{"num_hidden_layers": 8, "hidden_size": 448, "n_experts": 48, "experts_per_token": 6, "d_expert": 96, "d_shared_expert": 0, "hidden_act": "swiglu", "moe_layers": [0, 1, 2, 3, 4, 5, 6, 7], "router_score": "sigmoid", "normalize_top_k": true, "routed_scale": 1.0, "balance_loss": 0.00129, "balance_bias": true, "init_std_router": 0.00825, "lr_router": 0.00067, "vocab_size": 27219, "norm": "rmsnorm", "norm_eps": 1e-06, "tie_word_embeddings": false, "optimizer": "adamw", "learning_rate": 0.000964, "beta1": 0.9, "beta2": 0.95, "max_grad_norm": 0.5, "batch_tokens": [65536, 131072], "max_seq_len": 1024, "train_tokens": 439400000, "max_steps": 5314, "dataset": "wikipedia_en"}
Below are experts of layer 4 (counted from 0) of a mixture-of-experts language model. Rows are named router (the router's row for the expert), gate (a neuron's input weights, with its number), up (a neuron's input weights, with its number), down (a neuron's output weights, with its number) and show model dimensions 64-127. Each number is 500 + 25 x the weight over its row's rms, rounded and kept within 0 to 999. Numbers have three digits each.
After each expert's rows: "mostly gets" lists some tokens that are sent to it at least half of the time; "raises" lists some tokens whose logits its average output raises strongly, later layers aside. This comes from a sample of Wikipedia text that the model never trained on.

# expert 16
router:484531467531464507472521460490453497466482548504553528522489499460478505494502457476506540483487538469520463553471442478495503494505465505516531497460446534439514453480492538543475525505499462
gate1:525488515540490515497490516506519503520500514464530511470472510465477521480473475485541526470455507513521501472492463520468527477509461481501488506443497483510509508491486474509490537526506497
up1:527500545493524475497513494509530530542455514520466539456499530511514489500503515430515460493479503510493544485516440521504564514515449502530448469457497514499455493482522484514532529517513484
down1:477517511533506504497494457553509473510470530547451495500527503465544533487497525498572499500463451502474463512522525523505504484479483497470524544476517478503497524523501490520563480518474470
gate2:529541510510470476496493491490504483534460520506546553531480494533499548534435469483450461462449516489454519516469479532479522518519484487537480539481551483521480487470504486483537516523500497
up2:523522485511534535493495497536539527531493507474488481455532473493520503455470529468495469511520505517448521460501493516506560456510518509565500527492517466525489478480534486476488473541454500
down2:518540490473523479515528451508476471467499508488459532519505526521539489526466502504522472510491471491479509487453490519536476498547503508495521514538467491489465541497498466559481472501518475
gate3:492502476536456554493516487476561523510510509512489497456508503509466503482476487485533492512464459480481534536513526485522484493498526486484513498478493506536457545475474532535481538524522526
up3:528480510535481533477502485475553509513468487469526523481476527500515524474471521521529487479500494525511517536513474513533470505494491522480515530470509532548489514499439479511524547531509490
down3:517484496484523497457458527502476503525531481437527513584498487492525515484522500501502494491486535480475486538528475476484533502526488498541459498489510463462483509458506492499523487492478527
gate4:456503439520456457521503490468490497493488542498532507539488471479519480539518486500485517489516526500494499491462536483539515488515504498496454561489518520493530443510514525456506469512454514
up4:468500493480477527518506500499517493473525475452482482520536461510509502470518466498501500460482516471502493521476479477510528510498471490447484472474465485467489538458481507501535510488520464
down4:493502484486472526497312516507458477536492507520466512486517486491544494535508495503465519506503490542504442540509540484477521522525502522454504528503533484481515498515485495450561494469453470
mostly gets: " |\n", " |\n\n", ".\n\n", "===\n", " all", "===\n\n"
raises: "|", "-", "The", "F"

# expert 45
router:498493487504509493464532510494476525491503526496546486525494468466437530514491480518534501504458501510480477487466503523483492551485515482496510446482507530505514461441502515502448516494510519
gate0:537472460451474532573490460488531507545516424548520484489478496531521505511491539464483483472500496506502516514442481523478463530521513490476469463526501484507524499532530486484499458468517500
up0:467508495515551569508510470509477465536556532495509537501545493491511551476514544529453514448451478486496492510486500530503506523502500537508500478498499488459516500531475504473494474535499516
down0:554450518525488463523484503553485511503527493492485493505462514467499458531478494426504536522532483480439526517482488482450493494462515477511541498520513511507498492506482479507508509497495465
gate1:503487469513524491499490465546502537493490470478541512528473500503510497489513503516527479470532517500487533509494524489500528523475476525480527494506509445495530501462487494463449535528539517
up1:490450509522526508465490472497476507507556446508502469481520497525477495541515508540500500480499511511485528517471522552503452480514519522525531466506453530504503453420473535491486500534529472
down1:485494531501486509537528460544495534488513498508481519512482517518511492493505527475474482501546481559470514461483503497509534524523508495512455534485504502463503545559479510473521514506498486
gate2:484517519440493550521510544482524496514523517518472518477520484537475481503503505506505523531451488518497515499507479509507513496500536524490547527484516510490520472478553504507478497491477500
up2:485484509505495458519494472458460509547496537475479496467478536510505492513490477528512513469519507494501484471451516502499540533498504512526494482485479483511517537556474462499557447531491520
down2:534489526487486506510469504441533462457497530517468539500505528458511478521445473505500509515526445489486543472501496491465449475493503481517488509514508505479534461495518484535516516517486487
gate3:534568549526464507511469514511454516479507493508524475489467553543530476503449499500495551551481505497499465517487494493508517472431495525452471512498515499488476463465494520522526471449492497
up3:493534500504509506518493533493553458466486518493478517482489494491457476492502493491510473490486492543511484507486515511516490518523457488536536518536546504475537491543522498494510473514528519
down3:484499551500522533489530505503483483492531508509466538491529531520548498522490551506467530505487484451492471505536525453510487508532496479511515460489522493440488544462485471517522475485491481
mostly gets: " him", " them", " days", " life", " games", "°W"
raises: ",", " (", "."

# expert 32
router:472472453466470495502490509488469478474466506463507475498507442457445515501500466481507481467495545492497495525444482450464515535526526462497498452453499478480476456475515509488511524491483531
gate0:517472507443470539501550467489535484492496536482500526491527521495506518472493518474536531486486485525517548519518546493481502511522500515477532515490543524485463505514499491492489491491471493
up0:455540507547493448486475511474492514499506508459549491490467480458499493530509475500529459525516479449470513493489481501482506502449497491457532499474471464492491518499519499446490489504484466
down0:488495473509523511496568490496490543464536480496516474534480469501521543492499447523469526492496562479519531491530504519491500520505490522503512504492507536485552472493504494492492483511510497
gate1:480514508509529475488492531505482511507500516492506491495473473539487482531490484492530471503499525491514501452528518454481490508497529457528467448548488521451534515522520480501492544492508519
up1:538479472493505485483536530452521486468509443513523514505528509529496499443481489503519496530539550510522499518524458533515531474531487524477539490507483465517493488486486495472476451517485487
down1:518519473527489520545484494510510483500487492516537526497489501512502542482522487492499490480472521534523492475517548481492486511468487468505484554492483491495505544515485565512497538501496519
gate2:480466487499538497495496494522535539545482488477510518473474485557469477518537516459527483503513515451455499524483524566530539469479496557464494474488518530518493460491486495478480518537501511
up2:514490500499457481492481529486499482522523467508511478482475482500509510484486472481511487461472504514479542495520454532499525505477535483527503481430571493476509478488501487487511474514499506
down2:529527461495547556473452518512510531479493512520464545495510460507515502531495510540508496508498466466493510497496515485499464473480516468440539483581470515508468492512487499489500489488486473
gate3:561513484527491478491543539453520491498472495517441496557488520502460491495536473465535525483426494499514480470510524524532478480515487465508526529521499496488515538472524510527474460484526521
up3:497545522495513480483516497520533484480507464489552510470488517553497505514508504482518492495550487494506492481501488499488502489510527512554477522483511430498510550474465556446525535521486496
down3:463494449523537548426582487502511466551538483463466523510480514512496564520512475510486547516504534506468499492479501491525521469534443514474495511495468527486540520489498511519495482549504511
mostly gets: "24", "25", "30", "29", "21", " two"
raises: ",", " (", " of"

# expert 8
router:484482505527509510494547519494508509472499522477504474530500460484455562534497473514510505493497489506485490508472518529500530515526472468471538479501496503492518485481486509511435538492493486
gate0:524470500532516516535500524490558472519549491531533475462477466505472501462465506469477474495549499498534479483517524484507497488530531525492509521512497509517481510549539543498518501497521538
up0:499415540463519547499482525551483505526498472500472512526488524464507474480484462514530483486509527456531531488539478452492472503493472466530508448475523474506468468536478505500481497544524462
down0:503541493521463551477554476494512510523522512490500465499496496544525448483550532502525535514531485518434501502513511482532542494475493498494479478487502471485496460545464528515485485471492478
gate1:502543505529524455541448539485492504505531503477520476488504514461507518494531487484524468497500481485544464504494478469527501550488494539525474519535500494510526452502490513491532548523519524
up1:503517502488493518475503487453476476505445492492545487507511483472487478513466539520474517509529492549527502535523487505469496502507486525486451516531514472523502544520466534481452480503463519
down1:548506540523502478494482461442471504448472523487525516536499452552521479492481529503485501497489525524518539545516469523482493476521482527537459471495530514554505466491535498486481489469529471
gate2:491504514524495490470533528503470502502504479494498474490512492531506501496482503460523533476520483496542467501529472469487489534504538464497491480535514479484503500474485493507495505504475490
up2:509522505507454474522548500474535480491536520522517480470534530500524492500525484503478536488538501495547476502508501510512478505524533469524532558528545483476497525525517491521497482528476506
down2:480463516492509535511489459504517526483556515495516480474515551552520516471499513473503502475479511474497477514521473493517510519507512490528498506466525540494479488517496462467497453464464493
gate3:491507498492474442499503534517513470496465504486525466554514484536434491475497477508512487519511468549466499473513538496496484457465467516476511528479493523497539453477487460488513540496441518
up3:472485514474544468535512484543478477454518518468469541485469510501563477514491536514483489478510525496478503511488496491482509527501507499528479520458509544476523526537520504517533448484521536
down3:484496508493461548505459526487526468477429498467514515515518500453497512517516527520497534541523525490480519517490504488489459507514493488510525483498492475496494503485491494572504514472473491
mostly gets: " film", " member", " player", " series", " University", " School"
raises: ",", " of", " (", " in", " and", "."

# expert 2
router:506494480490506500455542489499522496477524530511531482478494525491489515541539489506479526474465512513470473529481511484436513477497500494513503484483483487464530505437491518530471568523469501
gate0:547507494490527506485516503503468515463484502531502456530490536504490536558507465552523466489549516472491534499490485490509536527505475508521443482474468481465531522510517433503512505551512505
up0:532508493490517455520509502456481554476501473495486481503479530512515502507485499505479437512509501476494517506550486470490524509511515519511448546492513493531508545530531475513489501523509472
down0:524481504529508475478486531498504493486482540538512504517491503520546440528498521478466457487489522522539465496500501524495481505472509448469511509485518486483500479455534508501559483517531493
gate1:521501510501494512517503458520496466476491522507458487527528517516491467528521524552498482506482488526517531503517478480466537477488589523483491482517507529530500523519467517488479483444487560
up1:541488534527503496480513497495483508501522528474506490511533500521539488534498517528490491528525478495516496501532508486500496482514569529455512520516531493548467491513487472473462484460489517
down1:493471501510498510517471541529520498486513519455562505539491507494491450489545511476501452524494510492496481454518475487488497458493475507510496523486514513486491467488496516471469530483465514
gate2:522482510494491514474487434545486514515557478481527456513502486525563462532440556546462499454508518544478506472522503496496510544496491489540493517486540490503504457479513493456502531448492527
up2:514516478494527518509525479484502502513479502457507516443487520454507484503544496496493486529489499486550452492472548475510508527486457477498496460555497491492486530477465480499507524498487485
down2:489501504513472519480601493532512476475489526539490499500501490537566489464510540510474493474521515538502481476540483494482465506503528483538527493465523508504479509508533517531526478463497484
gate3:517476502486489519516520501490522518543458537478493534451491486504520476502508490484472500519498458482517464513547523477452507502507499476499505497503498481538512551489455516515518471512459480
up3:504513552539470464520534509525513539487556478474507534459506512513515479485493508514494523529485563494487521550486467466494467490486522503516490474501480484504503535518466530508547542508496527
down3:510504513540465470498487474520454539472475532489486539537543519508454566516530460498512475509517476500479468502478542512520476500468494491439490493469506538492503532546465530478570508484473522
mostly gets: " film", " album", " song", " Episode", " television", " TV"
raises: ",", " and", " ("

# expert 28
router:497476498505506482501531517510487527489525506468485501507473528474489532501502469538478510488488518532480463523482528433510504506522525506484507487521523483461500486499466465522466471488491515
gate1:487449477501488553487506497465487519509505514507497518497471523524533506544480486481444467512504511493476526476457518462530523509525505475521474476537515511523532499476504519452467483519491503
up1:502512474476499505480510486488525477476482490559512485486504534491514485511505559506469489544485529520519518491502526499508476490493556464502444524499474494483509460524564517509471528555499509
down1:520512496451466525477502475499535522491488525522517490521469517508517489483428475503478467480511489500507517512526477525496503500481520489483465503491498479458510532515516431526517497500487454
gate2:486507510466491494473485526480554476510509503438473518518476476505487447480495500528492496495471551486442514517519463468501517485475487530470516529534529481481522496523526484529487513518544466
up2:499468495532488465497485510516478450493484508504524494478485510512485499454499500473504505476461545455525477485495523520528539522488480485544425514488534485484446496521485525468454504454475507
down2:475496505507483495487487507476467508520530476548495505531511465490526497476478475514508489495488491495486508487511466502457484506494533506514541495477475497508496503487449510506480494474482480
gate3:553508476515520536460458527486474457532465490463487511525539499518489477535517494501507506520506461520512505515465485491508501519525478509491513511498451462538497476485505498489511490536532523
up3:473487519484460523482461482506500532483566487491502488469469479527530518534491520524474482500499498477507520531485499524498480543543470469470495444499467465504505531476456498509511477506467447
down3:498503511513476559467520467537485473512521473536466496523500528462532506523483520483515539525500512532504486473496534466476522488529504548524513472487530468468504458517481503533539481480496487
gate4:501513474502523535464496444521469531531510512552536535527481524502489497517502469498475516537530475491445536488510505459511519473471492511485504500497503474479470497481505553557531528480482499
up4:519512488475481462486469531498490509517461517441526466483521454530515458506506515464552501474475494482522484525483483509457467484544521484487488454485466525528522505527486524470481481491530521
down4:498471480485491503472499497482500498514507469491491509452513498493506554478494511502411512513538493503463487519500485508518472531477547453535535495536536490495494513494531491533463551492470500
mostly gets: " al", " j", " Jr", " Genus", " Species", " Coordinates"
raises: "-", " but", "|"

# expert 5
router:474531473482519469475573535483516460490491510481510480490490516462476504509474467537515511448529462466465477473495534472460480509526466519482493464472503531504504506455448526526483487519486469
gate0:525528506523534497551518509496474497552470512517496569483482469495506494512526464524499488484466486471514503513495509518509538529513531501491486483503481479523519467502510551432545484535486484
up0:485468477503530470473566519454516495503454503507501442545504497501503513446524533483518452481539520512511459498500493502542501484496528490449472522496510505515487501481467511525462469533518487
down0:518485511508523489527426543527527464512501529535514462468515469524516538530482516491507509494495535465472518527527491487522471476516540501504505524457464501454499506484521469523489491499468468
gate1:501522555446486480493566552504490495490458507510528477482519526508480471551505470496500495489528476491520497486556505518509506484510493481524500483499470504495538518481529538479530529526489458
up1:514497474514480475468507468506541549471500520536508494497436512533476501521483460511512521526473521515474450471478488481524548523476516544515478495420496526509490510487510497527505464500503493
down1:496463514478519523527557497490457520500531493490516509476482497536458540549504503494498555497527478484486530525499501474450478507499494488511487521479503486477511520515509495469489503476513464
gate2:503461469510493509494519483503496486471479475498531515510571467483495533449531514533528482513498539506486466506523478493488493516511497499542493483485497507454513458503497490534500474491552522
up2:477560515528464522514504504433529528490471498474557490504459487470492529536494500447456518507463510489496488532484527482463512503522498550501466513476498472492498461503475510449532529516470477
down2:524470471489451490540455522487504504506503551507519514484469515516528474499515475497470454514516469456458470510483527511481459531456503531507497495501483508514560490513526515500509473528468513
gate3:530486490527466460521507520515495515489468516473480463487565497532498519477534494472525490488555481514528519530518539482481496481528463501505467485492499534503548490496499513479462502528464500
up3:495519527515487493471525518523493491479470516479515442490534490504470517473502515456550480511521435493504484477463507512533498498510471555489486504491508488484527530512536520469477483556511510
down3:519480509505540485491510476501495488521496499521505513509498435494513479494499484468510471493508490529489476496497439509509531449502529531550490525471558507515515520483467474492443470524514536
mostly gets: "é", "ler", "ain", "ra", "ire", "ast"
raises: "ath", "ia", "ig", "as"

# expert 12
router:473500507528502485468494524518474538488522489503503511485550467450491542513519509489496527471471520481542473529528485500455512471511481509523517494502521509484517505473503573507448516501506493
gate0:498472468521475476510509484508473515479468521482529480525537473503475521514505476529471514486498488527493527450463521473457477503480488499534485438492525482502522480487477517494512509540512516
up0:498504465480528551500525510500495506494474546532510488487479484475537532464517481490501513462485527504491469497519473471541510517537488485480479553527449500469451467532514517470496502561459473
down0:492502441452555464511493467500474497552460479489537479520478477479497496456532526495504528473465450534483484509500482469545485518469529519499472497502503491494484528522474507539462553489471495
gate1:497465505537536558514516448494482510474513471495526464506519523510510476525492505510506536517442509522536499504531473482501492535533467509521451504495522491490476493480497479462463525499482460
up1:484532494487441476522509510518503505519506550532519497532490509485498487501521537491467473509501502491490502523498460466476486536545531501534520542502502487474497542517496494490500518478467499
down1:522489558557495503504519480505503462463528511486541440498507544535489527495475481491499518503512455496498482472554477468483483478475512488522502464484512506459505525488524509501527506532518486
gate2:554513514495509513495526499595509551495495519478532515490497536500491501464448489490518494493493496513504555492513497492494515486519480496543515502515550472498533526494510531492484521495526462
up2:508503476460505498471487553445537426508508504564433528504494477504498499500530526524488511499522492537500490450495491514538536501489515495469453485458489556511452502494483466502535504500492486
down2:478519477492477487513468482496474528504532510526518504478484522490457533464525509474511522472511517489486522466444520480516481549501497474495518501518521509480533474490505516529511491527482522
gate3:499490483483511525475495522472485491490458542490534516513484489469526553456541473497532513487493515548471525552486499492472526516489489495490485472496481539494492493516459500539510496511461470
up3:485530484479533526501532534451530462497500494517531516435524460477501512474509497502487518512489482550453505453489519462541525520494449532515516479551471518492499499494465497502460547506489461
down3:456506526517524473522492515519528515521476448508473547517485500537458498499473514512503507524501518558499491486500496524454488511480535474488488506503537509530523493544466523503508502471525530
mostly gets: " in", "In", " In", " within", " San", "),"
raises: " the", " a", " "

# expert 15
router:490510506511502504470498492480462502466485537502518493497540474492502546476490480471467529479494482511461442513480477530497494520503498497506521522474508487521486472495524523532422526505488534
gate0:524499487489473520483519518528496526474485496502518482527502515500503501489499505493515498508474511493528510548486533439488513493496491468480515479509483507513495511507534535515490474458504502
up0:526567514492513490481480484500540506510524468520529490514510504523526465488523549498518491496477534510486479500496495441490498510514483495502543507507483496507508527482539523516513511547498508
down0:490479480533545490483546513458507473522449532526476536558529521439525493513498518501554491509543532519502471542469511510557499487527523496481500495484472530473475550494505511528495496500519531
gate1:517521485523523496519505505538525520535523482537493521494503514518512498545486515474506516541479510511497501477470478528479495488504500548439510517512494521528485492474548472479470527500487496
up1:506524547504502497496538514507496497499512475498476502435519500541522489496510537461501504479474462536543495448509528507503514534517504528463456499495512501494517510480473499493541497479497470
down1:511525493486486482523488485460457478489483504503493513538472528498487511515471483506479508534481493486504463494468529493466552462472499473477518510540503514483538539462510523489534470572502485
gate2:478531494458487548519491453517479520512510543491491516561522484485495487481512525488482471547481469514501470485488499496508559509518489456503495494502505531488499510478526492494464518492480510
up2:480478494528477431512482494518474480532492441508494473509495475538488502508503523524499515486558460507517482553532454502483497484503500505511495491540500488519488513517522518491508527482510491
down2:510483510474501488493538490521467506514506524485509491537540491495499500470464520515524507497462548463497526457561477498529522484471488442548502448519554521506499491521474488476493488527483468
gate3:520471465506463510496486480528531537515463506516571522512466536455462466550461498509511537500478538527491534539445484528485521532491526512500484519479497468458492466476489506513516479470488497
up3:499561492490498492520534483531480500467506490494497472483533489509520535495556531481521482521490499481500490452537509470477470490499491472480489496517474542509546505514487457488501518534518485
down3:469549439523479526492629487473497503489523501488520474499497500500553468506523521500498457474492528442477542494479510482496496499511497489495487506486496485506515546488552475484468489454530507
mostly gets: ")", " has", ")\n", "),", "\n", ");"
raises: "5", "6", "3", "1", "4", "2"

# expert 38
router:488498519493491533501493488486502488465497522492544479494515472476444551472516489494526480461488561517478478530503515476434521503518514490479531472506567475443514471488481508513507486495501521
gate0:520538490498478548506519488532501445534511488556533497510507544515489491469481513464453513525490464527489472501528506473515481496450472534520479538521525515484484499521482484529503496473504498
up0:497515476497518516496548479486544522486500502525493562494453525495458484488472486510524470474492518484484469427535513481562547511496489568522481526535504502471496509526485514513469520450480497
down0:498476512473458508512573472519493517547468494483472527490527491510515472500500519494509499493516490497514514488555484477508483479513518481513517514513480519528529457492499498508459510517462482
gate1:501486498558472513508471540485482495476456474490539526570495499451519530531457487493455467486466572455501528487508485486531519466464500533454474496481480471520525472469473474499489519531562488
up1:518492530516532492491512473538511487538532518534508514467483476531498485518478498522484511538568483454522500511468525502488482472524498509476523478518472525506530480511521503474504465493516538
down1:491523470560463490551497504496543529491531488483492553470494521538541523496525521485465500522505500505509476487455494535480492475511491524549511559512484498502476443494501500505429474493522497
gate2:567495463481507517496485555511509491505489529524551521489471504514543534487524504495475519495461511465475504514504519495477520499517499496501464552536518437458487502529475487523531514513508490
up2:506528504576499511545505467479482514520488517480516475502527536501522510480521507466498516479507516454476476481489499520521475478489502525481507503466524450527503482501448494454463511503505508
down2:532486477476545534463523531495497516513526510528537495516521527483503475519506514479513488500532494505461520513462521476552531511524511512465460498493506508503502560475476525494520495479515532
gate3:523486491503512507462519529507463493493487499504523516471437467517506511521533479493508446488484541470505477483529485503467512496481502467484516469505513530509551483495519486504486532513497514
up3:511497523503471471548507458476484533488513507519501491484552477527464528516507511495472506476518501506511532485483531478537482496513486516524493483453464485464470485483519516508556476494551451
down3:488536528452547502513528492513478513488508563515489498482540413478533482479489502517529497460517487526495501512486498493509523550489500509520495474508515557515525490463510513478480521486497467
mostly gets: ").", ".\n\n", ".", " m", " f", " St"
raises: " On", " It", " This", " In", " The", " At"

# expert 40
router:476548485484489481486543490531505500498517514469503496519549503476496573497483474548529496485514494504446515498485517521491477524562513495498516480509532545493515512497489532522473486506506488
gate0:494520491498522488479488525498500500466482500467469453491508508434480552483524475505500500508505518528500504467474516518541472526475526511498528494477587518532488513507504489526507513510500513
up0:483503547453541509501485508530495502476478495489476452551511513476549518509476482474506527490484502488500527461434472530539462482513530464489525493522521549513442451530521494496507484483484500
down0:488533474508509539498543512495523464505526506484535492503512503515524509457523482492461498484532488452547507462493490497523505474517507549530505468520490515481482560504479534529501480515516519
gate1:482511503451516515475477496532521478506512489517533491481538454534476473504482536522515529515553498512435509498527529491542513475472550490495511514506523535539497482531511443517490514509488518
up1:544477536502509529468495518530516491484499511458516473491460529469486535541487522497476498456517501494500490481490476474522502500505462473513528504512523484506539508472524503481505506520503488
down1:495493533483517489515514515495523494498456479499492500555540520507453525485462496485463510517530551492471516498513469471463520497498487504467495478490484507481516479523491506469503515535478533
gate2:501465518489518509506488518542509474471512530512535470503516460479489500497469477530511488505460487518500481464512532520543531517524572490491492476525519551514478480528550498528505458499469495
up2:482496495447494485491551532504543508544528517477514477514482491532474513502470461514502481512529510519531508462468506507497455525495540495523485504491483490481456527504539521536515491556487510
down2:511546509541504491492498469477464447475435524477516512487466494505506506499459471522496475498494469480512480504515480503513521495512458510522473503511547502541532521469459523544527470482492479
gate3:441520475525459457482507517545511459459478488480490534500505491494513468531523510519506458464511532498480482507503525512497516493511502494552547505499497533510496525458532494498479505516494490
up3:499489492479532524442483469478498477508517483524508482492505518435534485554509518482452504481466504496484499470478502560511533466523494512501444509475553465506507461512521507505495536507444504
down3:448483497478469514544503551483552498535469559470479491560533468514536499450553495512486552462495503533481490548494455450517462483522498472492507521508485483494502521443494517486539509489566486
mostly gets: "ri", "est", "ag", "oc", "rop", "ac"
raises: "é", "as", "ley", "io", "ies"

# expert 39
router:466514516550488478477477545500478540482469503489501527534523510486500504537506505498505495491484510480493479544451498526470487454499483469462550505460493529471522483473475528516405497468514517
gate0:474478481526491539477488512533457531497475501525473567493504509523508499524535526453487477506508500528481459497475501503518465502494516479481496546477550468516450458489523495472483474506507532
up0:470523514456497477516519517539500499490493494525537506537463475458503509464507494529498487502452478457523507486533481461499510467505469513519510508515513485469477504486486529508480500516532498
down0:490492488515497496474487538525462503522530464525481483513471491565513520489518473496499515534523526470556523495500469459491504499419491489523468479475531529489487424500527469518468536492485533
gate1:505480527478527455502515485492488527510531419484499548470469518467517531498525533495494524486545487479475524515497514518562536472497479447482488479481534518509505507511498493515479496470509479
up1:470496484506504465530501489526497490497447509477499502522506497511529451520494500530483524491521512457432513512450523464536493523484513438514495511432488490510502479496486476484505496500507465
down1:497472524527518471521493461491469473525526501491521525470513523505507493523493512495494518500536542499530479503492502528536467557522537503509525504487530469498484501488507475485521479476502496
gate2:469487484488499542455489509545533506485517544539447489577489536499528524517521554538520533491488471537483530507552500501488507508453507518483543515513509478451538479536508477457493500480445491
up2:478487523464515525480511518528519491478509538509453478508512550454552487491520527524503523470494479511472515502543525493521532508474532498519528530492466547413524524515530514530560519513447522
down2:505493499514538490498452471506490515499458544486543517488531487494495471509535501444523520515457493462520494515487476524512474498511530474515511515490492458502528490500474521480482483511514528
gate3:504507478525466535518469502492494475528499470521541524515455494489467467518442473490508491494513532531500482526551503483510486509500497484476495452523517511493477450512489492516472529472483519
up3:436496516547535488488507525504493523532532497496504472492445507484466492525472463474498449487531464485524479492472465492510510493512483527504477487495489505532447523478495497488497538443530497
down3:518469484471507558535491540503483511501457539509489523507508504496555519487490501538461476487455516489503509475486484513493458526509472521473532468456500499481495520531482550518549526526498488
mostly gets: " (", "/", "(", "-S", " [", " un"
raises: "sc", "s", "to", "key", "ful", "outs"